From a checkpoint of a small mixture-of-experts model trained on Wikipedia.
Size: width 320, vocabulary 16384.
Experts: 128 experts in each of 6 layers, 4 picks a token.
Training: 299M tokens, 4564 steps.
Below are experts of layer 7 (counted from 0) of a mixture-of-experts language model. Rows are named router (the router's row for the expert), gate (a neuron's input weights, with its number), up (a neuron's input weights, with its number) and show model dimensions 256-319. Each number is 500 + 40 x the weight over its row's rms, rounded and kept within 0 to 999. Numbers have three digits each.
After each expert's rows: "gets" lists some tokens that make up at least twice as much of what it gets as of all text. This comes from a sample of Wikipedia text that the model never trained on. Tokens count by the router's weight.

# expert 110
router:466528451512481478486501488507493480528501551452462506503454494566524500497484516559494489471516500525497583557557467470531476580544547563456544492497577524506397491439533530504462473539528498
gate0:499476486483531505585565556503518518567510479498537497456485533553507563493480515479483555565515477534505496506495425422475510462443536503559595448481497479492504468529501535473544472455622477
up0:529501543501517521505449495578463524513515516489465513486511484557536528518437566506449472540492505512507468507503474525518512507456495464511459457529518486522564537516447482573562513512529607
gate1:550474500461548458484446500516472553532446404497513490560417451507478464456470519570465510474475447422525465569493487495447497528502469467543477459506483493482496478477493499504563502522463409
up1:493492458533463498558567507530529476481552585487482535529615508508514451481521587490452522554530482520453550442517459491543511506493492559505536515492524527524509465523469434554542459484502527
gets: " of", " in", "\n", " on", " for", " first"

# expert 16
router:502523446512521461494499509513506497519449453430509503478522471572526539514539496529557440450498542448514564538563425408568494545508444525424474515474535499521467516455504466530425455515515560
gate0:507475497570483460433536451483533462562503465495520513453489530492491530507579473543503496492392522606521519483510451490527433505449533470496475560485503514481479475470485473468457476536504535
up0:455533465504538516514492478549562387511521484476533529474609461495437452456467515498547447482560506449503484484549499491480530461503507467582555489532505527520504611506514563575515573576523506
gate1:524554516463481528462555470502474503451455481475468535542487467481493552504490563508463543503493545482593525509573496511446474520497535561541467559604537473528418497513476440387506448491460499
up1:495510503486506429542510457465493538560465505458521496523521444502532471503401542584577453524505483453392528545493486497573454518519452515519449505528425547481487525529473465517521472517490564
gets: " by", " to", " on", " for", " from", " in"

# expert 105
router:467532469513497501577506477498508449573477525431457504495521471558518514471489502539533448470484511506554493510561459533510482509474551532478516507527575504469420545431529459531516425545552512
gate0:490466564453426492566488561470442534550438518511434515533475506450505500452472544524489515473475539424473417481588585583509492536487585534491494503486517476494457547473560501488577411487516506
up0:509588488451482440546520496522528497419520559550492428434497487567552506522501551547488465483488495555541475557506456515505460501466510568397498538466476483500459471517448510435431524474513528
gate1:461419476480498445515474503472451493551511478542441468546516470504499437589553525523505411520504489471480489544475483469485537493519510500530515534517409506490468474512486474517552356555485498
up1:542505427424524495573465606542503520507463554512458509508553463562461487515516522424449536532421458493576451487465399548483544463470464477499508536565513468524489456465462389475468489477484431
gets: " the", " The", " his", "'s", " their", "The"

# expert 14
router:477546509503515453459489459485522503529444502465446491493439483580558523482505472546540483487530530466524534486539446425558495547474481536461559492512541483500509540478525495556479465579521515
gate4:459443490486492489510511433540495539496475551489419490533475497434455509497513406464526501514532426525486526538559446480502456484486449501410439554543469507518473464427482528491491499512536498
up4:421444486467490513500454527480484428516523504468454525480464477517611510560569499537544489519507541565529483533489483401404506557500540537437546502545477430503458514548564516483573527461513440
gate5:521509528435472477500479532562512476552539525529449477487542490465481553547548466492477537545482528406511435473471497473445488478548452499496554545516488406563419468473468414482495442467496585
up5:445541503478540583521399501520554483470488449545604512479480503506540522479511515495504440537457501516502547560531573540512479499483610467520480451432494574491493520564443531491539473554570489
gets: "1", "2", "3", "4", "born", "°N"

# expert 93
router:476524470508469479494507505474543486555493520402442525459468480534539516490504463587493438488499572519547538560606456487550486563552510509480556486535540498479487545494488510516503455546542509
gate0:546474557460478537533497452491555517543525429545500431422500524530490503477456499501504502536545544479545561489542515505498446457510493460531526536473521453483511565493494562513476540402508494
up0:556549468531523558499462515510469459519478609579515522494494501487543494530577456492472492505458560530394552540491462480546451536550516475508569484498478534521498448551525511508479608473569533
gate1:488459515575564503494485502513550491474505470425542511527515581506544485493508574454566481470496540491489451527561489483518586536499461403528505501391510493498487457446506537512526543477438450
up1:597497491538487491436587494515447451529518477537428499485520518472481501486478439465477507517431419521552442456441510483555465514454491560529512508494548509555528504556524513505478522528465481
gets: "\n", ".\n\n", " |\n", ")\n", "\n\n", ".\n"

# expert 30
router:486511448543537448452470499505493454528501496467419522464495490525517506476475496550547500488551522501578533517619447501566477520498468510445583491510524505494454539480504461531426479525542510
gate0:539516488515541464483357413510467486464588478530489482502526462485489516509504569490538476516462535505550446524506481514465473502482463455508523547474440492500442531472455557478493445496499556
up0:521459458575531493499441477507484420447574506494449544483466474473472502557491477541559487543438501477515418547579539479491547506488408487437505524529494528415512461506490466505509462526558513
gate1:448531442495518492561474545539490507454530466488539534508413432519542462563551459579493454455481463466551414545591525467524505490505492529492522569443525503514502435504505503410518464484505480
up1:560491528492472505519456467508419549466542531452540529541527477504512560576460434617420505477475409507542457483531588523513500537500490565533592536476566468496455496549456512483473502541443501
gets: " of", " in", ",", " at", " de", " New"

# expert 35
router:424506496496514474468462511408492452535468474447471520474509473534543510510550460580544467472531499487556544538582471461566547553514527483495527492556496510532450492425474481529466437563544520
gate0:439521513530487482464548404516442573502468505557474436460521464520560518510547433540516485489525518581481538509533492479501493567494486491481518558522476588489498512534429583466460458485448511
up0:460455444472559577505448484563539457515435486480509477515524484455551446458434496446553466476543419448490476515481471508524542523502436458560537506478534498522507482509528482578519421531461528
gate1:505520495461513506481543488467449487548520469462458459460437560500464491461499546454486459488530530471600489498474504506562504568475505517537555536455547519468527543565516462468448538508487538
up1:501533521525488541541531482527437513493500497525528438534530494406489421500515487534512498562527480538445440499469570537426526495441433442474522503521461434547533480563501509534495492492439540
gets: " ", "1", "2", "0", "3", "5"

# expert 28
router:484542456527506462490494465495553504538467542461442535505490495567531469490540491517517489469514503505561535515574425466549500571534535534485529532522489558440489495506516527491442455586548536
gate0:543529484482445484485496537533503522570553528502516577540477506457440481486485514487521453442527488466446487501510476535502510486470475445495518512533564511556497448518544492464462533597544553
up0:455594462532565531540495454540471478421415452490466352467440473534572464567500493545497420586459484528587504462491521519515449505512525514510466483502487446487489538531512531472535464434501435
gate1:512512499556475417405485471489466473467399469435532581518491516570425470636467443480588478462486541485482514529570548542464573520462427558474484500480485552460545465494511429493526510503500585
up1:517474530502487486423570519517387528544451508474401486546480525516525513479532465445487518526484546544550448526409517472489543466568472505411572514555513537512522537444509503500429573513498535
gets: "2", "1", "3", "4", "5", "6"

# expert 1
router:465563510530531492480488463512485456532443487456469477491503468527541492492474471535533484476563501514582569516533488458488504502501510535474542511517539554501451513452471482555427443564539579
gate4:566538543447486552484552445566541494566487490489527430584473502551479452553572462562556518474536529463526537479569415549502485539535506526471439546537514468518481525446455541498498498475485526
up4:568462483516447509447573453445528416493448486428541583520464499513453527472446506547448508483497499458569527506487456459513464503484522578527478485549527514532569520495501484553528488491504501
gate5:498488556508466525539480566547515543558474518514533477550507497515526542564448528458511447523505411486491393526483542549525516470508472539549463494547541502421496479569480508461453435605495563
up5:536506512491461524466480523478460525509409487552507410564426466521500567501524520559546539464498434514504466496478444460520506456482447531509499533468527495476530514490493409483521504442523518
gets: " ", "1", "2", "3", " late", " ·"

# expert 82
router:473526468538475435525502441467504501520450490454459544471514447582539488503488489524547446461496569508539555563546471488566562520530501482422495491502546534538436548459522473512501419568553503
gate4:411510474497512486474481488557449542519538457443487483483494438530591508524460529480451496591489531537511439510523503512559498483485491469460535535509534551498499561457532515450489443553536515
up4:501552496504434478520498457519512472483585539499515569481561439446488505564593535466505514438513514512529446532493467559501551513493491475509468549498511466491462442482462554547461511510371505
gate5:374502453561512496542507480468533559490524509506414504450495544484502535502480480511494554532501507536542585526493551488566492521488445532422488539530487564439523442543405540500466466524546437
up5:487510593529549509561573505507504455507511517564473564469505447481545518457484547479468520502500502504527514520485519540516501486493505480480434436527495482445457516579503433478450527568569505
gets: " |", ";", " —;", "|", "°N", "born"

# expert 127
router:478503503541492474471549518475520474524464483462440510470466511585550458500525454541512513447504532505499544531515473455479509574518466480504533506501521506458466549468537519559466402577539515
gate0:470454472479528511549494577463514488502535543554480495505541555517528561482567450526505495584449517460452447496527486504519481538510514546557527473561494573507489531552559473522490486497496497
up0:523457503457519431495456517473501543444442442499548524471568462527474491538459501521516501475458495446466529513483526540518498446536435493471483494518532562479472489534405524521496552462494540
gate1:479453500532474525552443501463573414511600662498561497457492555512502512522497510524547488564517554526511526503443476531494531569511591561430606500515496483520478518472627503555525487454465469
up1:495499465465458512580529525491528490499472453496466479448471522413498453480551478495547456474492484505378474540558550463476492405415392436481447509512542547454494546534483539446472483509545452
gets: " ", "–", " +", " (", " −", " $"

# expert 7
router:476497473518490451519530480483499496564469482469486462497486497527546530496506499590503391482482563480543556491538508435562476577483483515519547474524528518535472508456545521475425431525508487
gate0:496508525545499503511528512511540471509538563455480466458537476558476558545518507568520457497480446482453477550539457495510468475412484548512517594562608543488444476544509485536477451465507491
up0:474431450552544511580599439478505519502495542436434486515506477533458526565538595531456460569439540517440507495449403466567464545477520510506517472515579491455454507491499541523557511494541544
gate1:475511508506416500431438532484510477501551494548540504543461431494491515487504494493473442528511511490527536495544501548497485519461521455459471502482471464499512540483552464470454500516535511
up1:434526549556464498535462483506490484528448508458484471541535465495510552553528518549486479546474461491503558518488521505539427502434404492463514487519455494500511513517433424434539438496474498
gets: "==", "===", " \"", "|", " —", " ("

# expert 101
router:480527475573487497488518482508498521564472525422452514482492485518512501491518492504511450480546528519546482514561477471532529583518523532490545516518476545518454467473513569516469485610538540
gate0:523530516532520560538496472577526502520479508473454478503518441465490463542457451547476575509560575494501500480544512483509525566452559459447481536563457528448550476531499522484585577479544439
up0:488474496490528497521545499456495542503465574545518474479527465464514561446512474540513455487457445453487569531497512463533529501470485535584526464497538487565542536484525518494558506432511475
gate1:490443529558485398459516541481479523491510531449473436482462477469470553564539521494531503508477492537527497503518595567473470420539511583471508478428512495489452599508558548528539431611519505
up1:598493485517505511474487476503504495452475444479525378510438539509472547569527483523542578516474474498481532437518606457510507498525506464513476415461473501466513564490499530467505496539570474
gets: "3", "5", "4", "0", "2", "6"

# expert 45
router:509552477547514475473525511481522476503430490409495550395478484560568476495501473543524501451546512498511520517535456450506469573509539550502505488482532543505496528445535494525453500600541540
gate0:510534484486539498584557498463459487561453513482494498461441482509521446562474476481498538481491486487454473483537444518527465524473477475521433491505440524461477451503573500423430483525496462
up0:520444502518494504452479441526484482493494501502476514459490462470492538540498531482481565611578483531444528496477449481475462471453523524534541514460451499463393492474489523490468506516473502
gate1:448503444518535579588521446486492530504463515440499477467443539560551557485471542546482489560464494458503495507515449445495447495474542456464537411554506487511513552554511584580516503475530567
up1:464503572509507557571518445487562542453507511450482512525504530464492504537484540418474479439490494455416495465405518503484408520551465540502493510536529479465518499569434494554443424468442501
gets: " ", " $", " United", "°", " £", "$"

# expert 65
router:412535399501491410523482454498502491515476517459427551442445465551542490441514505516536502504483507482521508498546474512618486531525514470452534481511547503506468517502551486488480508523541551
gate0:509541514512510522552475491536453490531484482505558510440440457484513500489431492520495431554498461501428412459486532517525515495533529492444569493395581444465477485517525510531409463553511482
up0:415478486518480497461456481496464441512511500521531474544471495460584554449437573569515482525514462500461472468518555537528517500432569447545530513445504454518456517527549441523483479458536489
gate1:520537510468491562455551563530552516480491511495480530527521599573538475545502490532457485485477490510560504533508501510498498539532442584538541579487523459529459466569443486473480525492480547
up1:552610468512536523572575473553514555507433519526465511534470500470518552440466528539471517481464551528531480506513478466555439539488562514530514555481466408585466487526537462513477484570493450
gets: ",", " and", "),", ")", ";", "\","

# expert 66
router:410566436547482463544481455517523430555447505487469472500517498533564445471511490567511420438590561508533533505542460508527557557505497493405524530474553531492425526454527454533480458586532471
gate0:546499480505545513525513533538480530483452523455496462541526445421555454460529533497446484510563517463477528450471477508480490519518448481446452501548463489511452507500509447510499426434507490
up0:451507472476427439500431498535501487515469486455478505524478475460595496496475513543465523501552491470466548485555449466464492525537495455515506506549504439459528515536463530510477513509486540
gate1:483525482552488470505521481527498521579471532497533523513501487479435485511518489468480490461494548495501417443483514501535504529510532548461447515487507544477513525564474459433563457532477493
up1:471576533521483497498491423555527469484505457473533536563552530408503480552603468448438525465463536536446477527456511530514542546501515488434438621542520507534452501579503446511519567498495497
gets: " the", " of", " his", "'s", " its", " with"

# expert 89
router:426541409507505451516470460504530459519503495377476509485521504608545502513529501616502522462529532510506567523560438496522541525532496550496556484480521539518429513471577536507476442546537575
gate0:473445484470552508514537522472450501408566559471549448499499554569465518533527530424491504471495514429467510515513459463462547505432510487536480565494559577538473486538584513472606497519479457
up0:513492580482506502542486533519489459469509353539500484500547463589511539557443440426475570552499467479473544548502461495502500569542524531529453581466502529521514563470450429468464530516507539
gate1:463538501485498532505503542474460515481496436518600464483465449515500519503529414506486490532479433565492523559498530523500485491451509450461441444561531566527585401518561481493541470527555550
up1:523480497544426457515493508474531508510446500526473538482516520453586517497484557456537439421537513494444483534525487489449463542520499496477469451526513416433489537538477539532439486493445393
gets: " (", " ", "′", " \"", "(", "^{"

# expert 126
router:450500475509488456487501487503499469563492562425495522471496491519522480427467525502521467490501526545528496524535464482584504503527498519466515493536521553523443487487558519471507427598533538
gate0:476508588507431540475440480525510484555516480500471501528441507481517497511450443515477494486577535538503485465451504471525507480477471547546491521564581481500463543464503541491452409472493613
up0:517563517529547575493488466502589504420501473516578480489580605512507554466542493515446496564585429434501469497453518418455459544542613535494538487522513477638509528524538488511518498488503426
gate1:561482530449439454467467505513436505528540496468512513496447551463544394449440499476498526541425453491526453486529404542533560510562469478489427555456490436529497486500538483388520454525473517
up1:577478483499501540557518530532474478499519563483442481503501542467561531436483512502434496500473537424493470516566480551532522494466481452545476499484509494510471458505502482468481406478432536
gets: "0", "5", "8", "6", "7", "9"

# expert 51
router:496526500543478453521489510477486437555476518435484486458499462532517468512503476544522462516563573531511510542554468481557503516528519532416526506508506519532458495495538514498464461521516543
gate0:555494509571502521443527513539444531446493402483552552523471473514561546458562486485499488434475524468491478503552502566477469516436560474479441572510539442485494556455510476482459510484463502
up0:524483448493497444488494498550491491506478489493494540528507522540509465539447469518472494499511532440592468452539468470531551491508522471574541482481514523428572538531506560558452490518553501
gate1:483495503516515444601434476502439506541547426476510475505503496527519467559512432529492421506459464488485509438537528455556493556551554453464512534469461467508505532527427486465456476463509512
up1:483524533528458449472488506487428559497459463508499422488512448551510484564438525483589471506538495528496500509560521484485457434522569539552510511517475562471490599515484536532483515477508538
gets: "0", "5", "6", "8", "4", "3"

# expert 76
router:476557447530503455469562518449510452529456499455483537469448432551508499490483465540517491449502562453521523527533488462501504570482483538441503543536493530529462492481557490512496483591526546
gate0:521530511515539504486508583479484498462539570537474430498422469490520559586517495456485514477499526464494501518502531584525474516435561531457501538531519463474503527591580525557489534473468493
up0:501475492533532475492504497457554506466485541552572475432469477512491463448437551412435509527491481530525427515488452544484470523462503452537466459460490447432462464483482427514472561469518414
gate1:534500492446501534533523523521532403546466433430534510477544520611478566533561453450465513489434507509513548489542462555556550526485529490425570516550507491534544447480518439443488470495583446
up1:534505506501470492518508480557446493520545573454472456480471560438518506507517560462573519457526447492525478495513479535489497527540517473559482520407455599529520565482567465525524414572496533
gets: " ", "–", "1", "-", "/", " United"

# expert 13
router:485522521504497483449511435502460528526467520490461521520510535482546450468502477493552464478516530545502494577557433463518551540536536519429520507509495553487476503476483534547472430559548518
gate4:500578434519430561545465500547603452484512533459501536553509462572561450527482585468468514480474506512579464520571532532558545527435501473498471516490532485522520526530466457503535553574458470
up4:465521507474459418494473498442549562583484490515418502428486564479583499500469480532554531471478488463479535480566501503527484502510429546478472458514521548509492490499494502419471483568548502
gate5:523530479571521551526513500490618445455520479539453485496518464521518492450566490516529495555466535454394522394522472499498456485558561502557485557545508479519509590487507492546512509489540520
up5:467501508494426508471436450402479397482474426524571488488513489554497502480559494516568495483453513529448462501477509609396538525494521469469594522469556485486515552521400439557523547562512535
gets: "1", "2", "3", "0", "4", "5"

# expert 111
router:510561431507536491483503505507536495513468520441490524442465474594527529520509491544543492506495543469527532523558451460568516527503556522530580520494540563526454482472505515518476400508553510
gate0:580527453502442504466518452420487520558553437464567482462427487458504485493480456510483567493513506485435433529522478409449481515492546420462526537480446573517506442416524480505474550462529552
up0:482442533526521479465500466598498531440454461453498497520519456485507453438536548479538516477495516391467594547461481457525476501626378536455509429590519474470474511513473540491465487543511547
gate1:463482506417445564493470441471520497461513424480550534495454543543512542489455527471508468528520513460520438475567467523518590498539414556470524464506552484477519480490471538490503534455409495
up1:422498580497456519524573440488547545534466556499494517446546543473493523484498476496551505522462491529437418442420418489531471468508520503489480492403373507463453472521569499536513490542451520
gets: " |\n", "\n", " He", " It", ")\n", " he"

# expert 61
router:459535455481523468532498491458479448552468546417452517480433443512516458472506513495476458492469524485503479515576421511612568564478506500452545532558508485490427500479517505490467448558579483
gate0:497518455559500457507508489497514521487542474496515543449434460438448517507489538519496505482476521455516496570468511495492460453536573582454468566576467470575496490558453477600454501483464515
up0:509497522520481494485530472538503549438540560569483423519522535468476504495535508467536518598496480461545591510462486453500551446505425445444509501410490510535607446513530554491580468551479505
gate1:514446547468489499496524426513474449583534536472417550472435526499505453418483482561495475495486476489549576459520485535488480540445494428534491480472483564431499536461520546448531500580486515
up1:477489494561535505526450503510508477488498513540396580481472561533494488521410520475484545591497479411409525461507521491510487459521435477451507421430463590471531532554502532540495497477448485
gets: " the", " The", "'s", "The", "0", " its"

# expert 84
router:495485465503503410499504522497505496568510532446436494466490457547496502447485502527494468480516493507534533545529500490535469549494466552486554544515532498539437488412498487524491439507480561
gate0:481494535500508479513562461451490486477482536538481470496470501523476487534451518524470554492525525494564525517501542486559446539535541514519493546463487533484581485469537549493547447531475498
up0:492488512480478446521466446523518470473517517467517476513492512443507425574494570589554513480565473530533467508476501509534442555534493443467508482527532455515514498521524469548524458443495541
gate1:429501557492461454484475490525515503476441513481497467542544589481529438451536489518578490499447512468469504489471515431493571518525513502462426531499480514547480494518501501521474502476524454
up1:554524527541496470487436550489552486440508445482599564498495452498542580474493464485424465505550506524536544502588473509567475605543516466477519484446417543439510541522540465558525500565493439
gets: "\n\n", " |\n", "==", " |\n\n", ")\n\n", "==="

# expert 59
router:495546461542540483506472502491513514523447455465500479498491470562525452488454439523503474431549524473497537548501449442553535519523514473463498475489554542507496490485499467533507444579570506
gate4:561557565462527452441514559484521459473460455474531474501528456485537553460533454429485553463575552464515595533493514437485552563481435512418481539502536441517534456476516448530481416493523451
up4:525483432539393461510483518548450513528469456466468561483538431545556481544480607537530474499454463496511479506504413521502438539538439442475577456446550490567483573494466490564438549517533533
gate5:554519562535538583480507404472441533487522415528455527521436456560525492523487481527531488470517506500529544528534471509500509471475493420513504577521484483490461583515511431486527493468477543
up5:488539530535525506527487448503529471580545475488550515494472437495488483523471580510421550481547484532444601536538470506515452544479496396563505447504504515479449542518586457538492452448534533
gets: " as", " that", " with", " which", " by", " to"

# expert 55
router:411489473519473477518528423489533497550495528480461521423444450566529512469475476511512472478520537502506555553561428515563490554526554489469492470515519515458451539445524536534519470514529495
gate0:525525518500523525474444502441441508474504544483509385540529475493515447445460534491416496490489489555510580497509499574487437561499527519493542471502513540497458551462515447536527499503467492
up0:527497474558536478456533542517486464504461535512494452513464533501437541513524550531483478557548527524537459420489511526541424489479531420497539470472465494586523557443483492465534491519515443
gate1:530447485553426480535458417567554509504487542530523558529516501485511578492501558529460504521544548502539420515458511515509493453501550442486515509454487459488493481497524499479507568443519492
up1:441489533475545535427493487531437445510480494515562475497493597544455502507506404492565539472434450570502518406453484477529420476452503499518510502506502481543440500448538467534500502455529522
gets: ",", "),", "\",", " is", " was", "—"

# expert 29
router:488543478489518462534456472498527503541468511417455511478494461544542449493514503526535453404499528520544519499627454483548492539503559523485487532554499513460488510501516504507434442562604513
gate0:495500502534511488461546482544478541482503502517565543490552438532565564533535393553544538539512411537516531536497518493498434487443536489501467445519493562523510455485482578512385473481506400
up0:483422412526476503458480564486393487504505509497515495495510515437514452482515434439485544485487444518501536537528483556477444515507488448512502511486462526482493517505570458484528529474589483
gate1:468478540460502453422500507492542513564489505484535436469520578570498512522550573477464516492482484515479487512486473523490460604472492583483485566396511541539503521478500497526553469523521498
up1:554493499499464433510532545514443547423460568442487516511567496527505490498526520550531489495489536540503484449458540527516460475475483465408439474540463456456495529474532525460498483494565436
gets: "2", "1", "3", "0", "4", "6"

# expert 92
router:396551524519488493483524503480496521546469552462517540452496499522530465495502472568568408486523503490543504518520451494525476514511534544457532434524555515510474540489491516545521415508529611
gate0:510508489535464548553537539488536546470554509486481492505490531471452469431446512449517517468546541504374600538520464521486489567532502541457495536439470500461508542522519522449477446509520460
up0:565528534573515508510565540486563479498449496494532508523591564491533490478467461499537505429514459488504518505525490550527487471444494529495446421588511483442487515463446484519593492462446523
gate1:445501485467545509558485483523454460609562497496504565448565399532564485501474510554465457484462504480427463438556445455539545554593530474459473454466571460462489541494466533494490498512508527
up1:489528520561500455514517577408530521456447451520413438494433540465481509502544433469561536445553525495474557573475556516501454469456459524511488546510479525490515494522466506472520478509504508
gets: "6", "5", "7", "4", "8", "3"

# expert 34
router:464538473562475511509483486482481502511457528425451524471483506511546478498472501535543510410497548513556492542554459476504594504515540519467484511555498528499476530477513551514496462584551516
gate0:518494513520446553507501549503527539457486565449464454598485483484475530529493488484499533401470540477481498493505455458572470467498516546480479513570534568579479493551489445509518501563507503
up0:511530554424461532526565499541529506490493465480482495484422526481490514467470488533524529466529601510505419460519494509481509577479502470489507515538542518537480453517605493521523498490512505
gate1:435504543565484597447512542474469516561516515432473508530532465462503505493492478502606540526459506539575470490456522487591529511543475477485524592550554536549504506483525542490444527515534487
up1:531411575538489541496557474485513500520542553464391471474532490406483455498435519491545555539530518483520481515496429514460438517455495495470453573538530523504498484467468542506472558454552550
gets: " ", "–", " —", " —;", " .", " No"

# expert 119
router:392540455514515473445479551453585492528461523511468570451516428550563521491533471533481501506533507497547519509505447444581527534530509483452517489514546546504462536513576460537496489561542510
gate0:545540520410468578485626498559560534517525524484445450459470428465482538583548498480532505524476485492550520465472503536482551527510460527499476575518503493494505498435541453568485517544437465
up0:501466536502485507438558569475493511514507501528458513500475372463467502517519538443484554516478468502546464501424511496488426504486476507489463507494481478462498552545505459457581430465495470
gate1:485445498518473517490483513562476580455464533502476469556570453410506472518533512542499541502501441469503438546529553424556477417502525508480528526525508438611494468536432483510488598491550558
up1:427477499484509446461496509542526420410410515441494519590515534458534456527518536551444523536578438435463567482502613459489518489496519482568485466458514487505546513510446463457522497512577551
gets: " and", ",", " or", " but", ";", " &"

# expert 98
router:452534477519517488496546436537492454525433498417464473512456499523534494516465530502542421495519520510580553505537491416570483514509504461472555476526540603493445537474539502545458435521562499
gate0:426477494507548508472547510463563504484459539462415524529418487502466532470433527523472505539504518493486542536510430532480523532492473442507508429512494523491521523533539551444461412497497531
up0:427451492439529523488513480486452517515514537535474469508477558538544513482447529516442464556502496555503444590518487515483495455484425456531462493496542517443463389513484545475498508416510526
gate1:470540494459571475515508409524498451470456472461518565472457501501494435416498544471544507531530547477583440449522497502523496454541428519486526442477516547483457496450556484581523485447492555
up1:561536518512506512439481531491553491524493579504515485528481447471505492470542492438519524426475503514483573578470499507500525563527540500519444577450475484478495418545499457438549503521506490
gets: "0", "2", "7", "8", " Total", "4"

# expert 54
router:504530458523478467498489453460515492520489530472480466514459466512532512473502481631535471461496520538523537553538448479568492553561505516461512458496541530453453521521548531528477397549519518
gate0:576525510471507452554526473443486541538509494538460482468465565436456503563452520511429564506528529427490518476552423544435456464473489587579533488471524529439464468566526599478444474474451491
up0:537552460484520370508504446555554498561501511481493440428468531511516449530420610488536514487553432471508484487472521593466516521610471522448466544509488583494575575516506572440473515498529499
gate1:557499477500542515456522468505477490524497456548517554507482513419462495575461564586430553524401461486504533499528521545548448480532452498501488484411480490472516562512493531443437434547515488
up1:486487522483483402462498513534538501431475541535464492528483530489486547508506501482444558428566527451530465447501462516511606451514488432553435593493509503525513491493477484501424474499494486
gets: " of", " in", " on", " for", " to", " from"

# expert 44
router:470504491465489504466485474469496458543443485420523496523519484569517528488520467496534459440530552520529545535554509489513539570544493521508490483546548493529465522483519448533478438573547551
gate4:462478560478464472477487489529538520512441494495492463479476498509472509457574489501428508457477465508509565594430504434496590527483445455511509434458478576480484468438463420518515522484651552
up4:515484590525538543461458480525534432458551437540496453548496503514469482466481478433550519461452486545509592545518499491500512531561490499558493536509535604537467482526488530491525469466542528
gate5:501518401542521531521512463444486479592541505482471529481400530517571560500515499456568505521497523521469469514476488499512519495509439475517555515513491578503505456504532486475528482525522553
up5:501520512484501542456439459419454541548509468512474461468433508515471484534499520489562531527461530471471491527473508565503526488541496531530548508525549475526509484478483475454505535457499431
gets: " In", "In", " |", " to", " after", " that"

# expert 88
router:518509500486556448478456494489499479542403524458476485477482466564517525507522485573523429476491514539546545606516446453531523528478488512496507478548531533476396534492560489522502457505556519
gate0:453487505449456498483488493480598465537526480417471519497470489457472473511452481486499460521498494525569498428522539587431474407523544480497569528540467591480515548544544505414535518549546473
up0:497456540473510527488547489528566459529481431546420474530487440475514466531443434481539544509489549500494401442452500421479541493505487516510507513535540550467483537526536477463485553561521487
gate1:484487474462516486497436519449531602571543459519456578491502450525543465461599502480463419411477604552485496502512464531520529542510459521506484518483506533516471537487516549510537479500490489
up1:483478490548430547493462487502444535486518494502523520541470551427551467402496543475486425461455514434516555478470450502517556494447460428501467493473466485574497450565514533475586531587466489
gets: "==", "===", " career", "See", "ing", " life"

# expert 74
router:499535489557485400496519529459514499581512546399448550443449503541508512524500489516526496490524500524506564502558465496538562547515468492491530532543545508527518495476516506516492475526516534
gate4:516486453550536582432528506456517431507471437512540517540503594487492515551504436533556465430631537497423460402554514480543544556515499439565490481515415497567519523430513499495521520508521549
up4:488440487530455530479560552448463573416463474492502487480497510476517461542557426521430457445487513543556493481510579488522601579484475484544481466432453486459480435475429510541505525526514541
gate5:551474522513464502454522472579499512529551520426480489489469573501565502453597522427467533516519420478517471525548529496483493491475433489544451519624516431484499546447518508492434476528490483
up5:527528491459530558546531453501390438510477461528507434482482475472538521513531520507554506461523566501432511441449512494488546492507543481487575511419481530512543505500601517487525522511549575
gets: "\n", ")\n", " ", " |\n", "0", ".\n"

# expert 68
router:451505453550464468529497486473501495551441545467453469492487455534546487461482518580509420461489519499505533539526482506573558553478525522453549521506522502435439533453532504544491423533501483
gate0:498553469484497521563416464432469492557527516488429496593524501506461530482497562517548488463508587486528454509493542512551462516501537484486541506502497536523424452485467521549580410550448491
up0:548596502562508508451466337410463522588521506520499452554488507432421437496511492537509487513490473439488504569494487424471548479497483535419530406561446518489441461481507495527474453519457495
gate1:490584397529523556530537407563556432530479525484500533488526557452458456522525447452443553479552486495496507421484535514514472536474554531440506510516474487471566480508528533504482514547467522
up1:501558525523478462435467489579506469537568474486527472518500499462500473524500414567515500512502563513529574569485565451486525453549521530510522518523497541525488563474502421520468456463505480
gets: " the", " The", "The", "'s", " =\n\n", " this"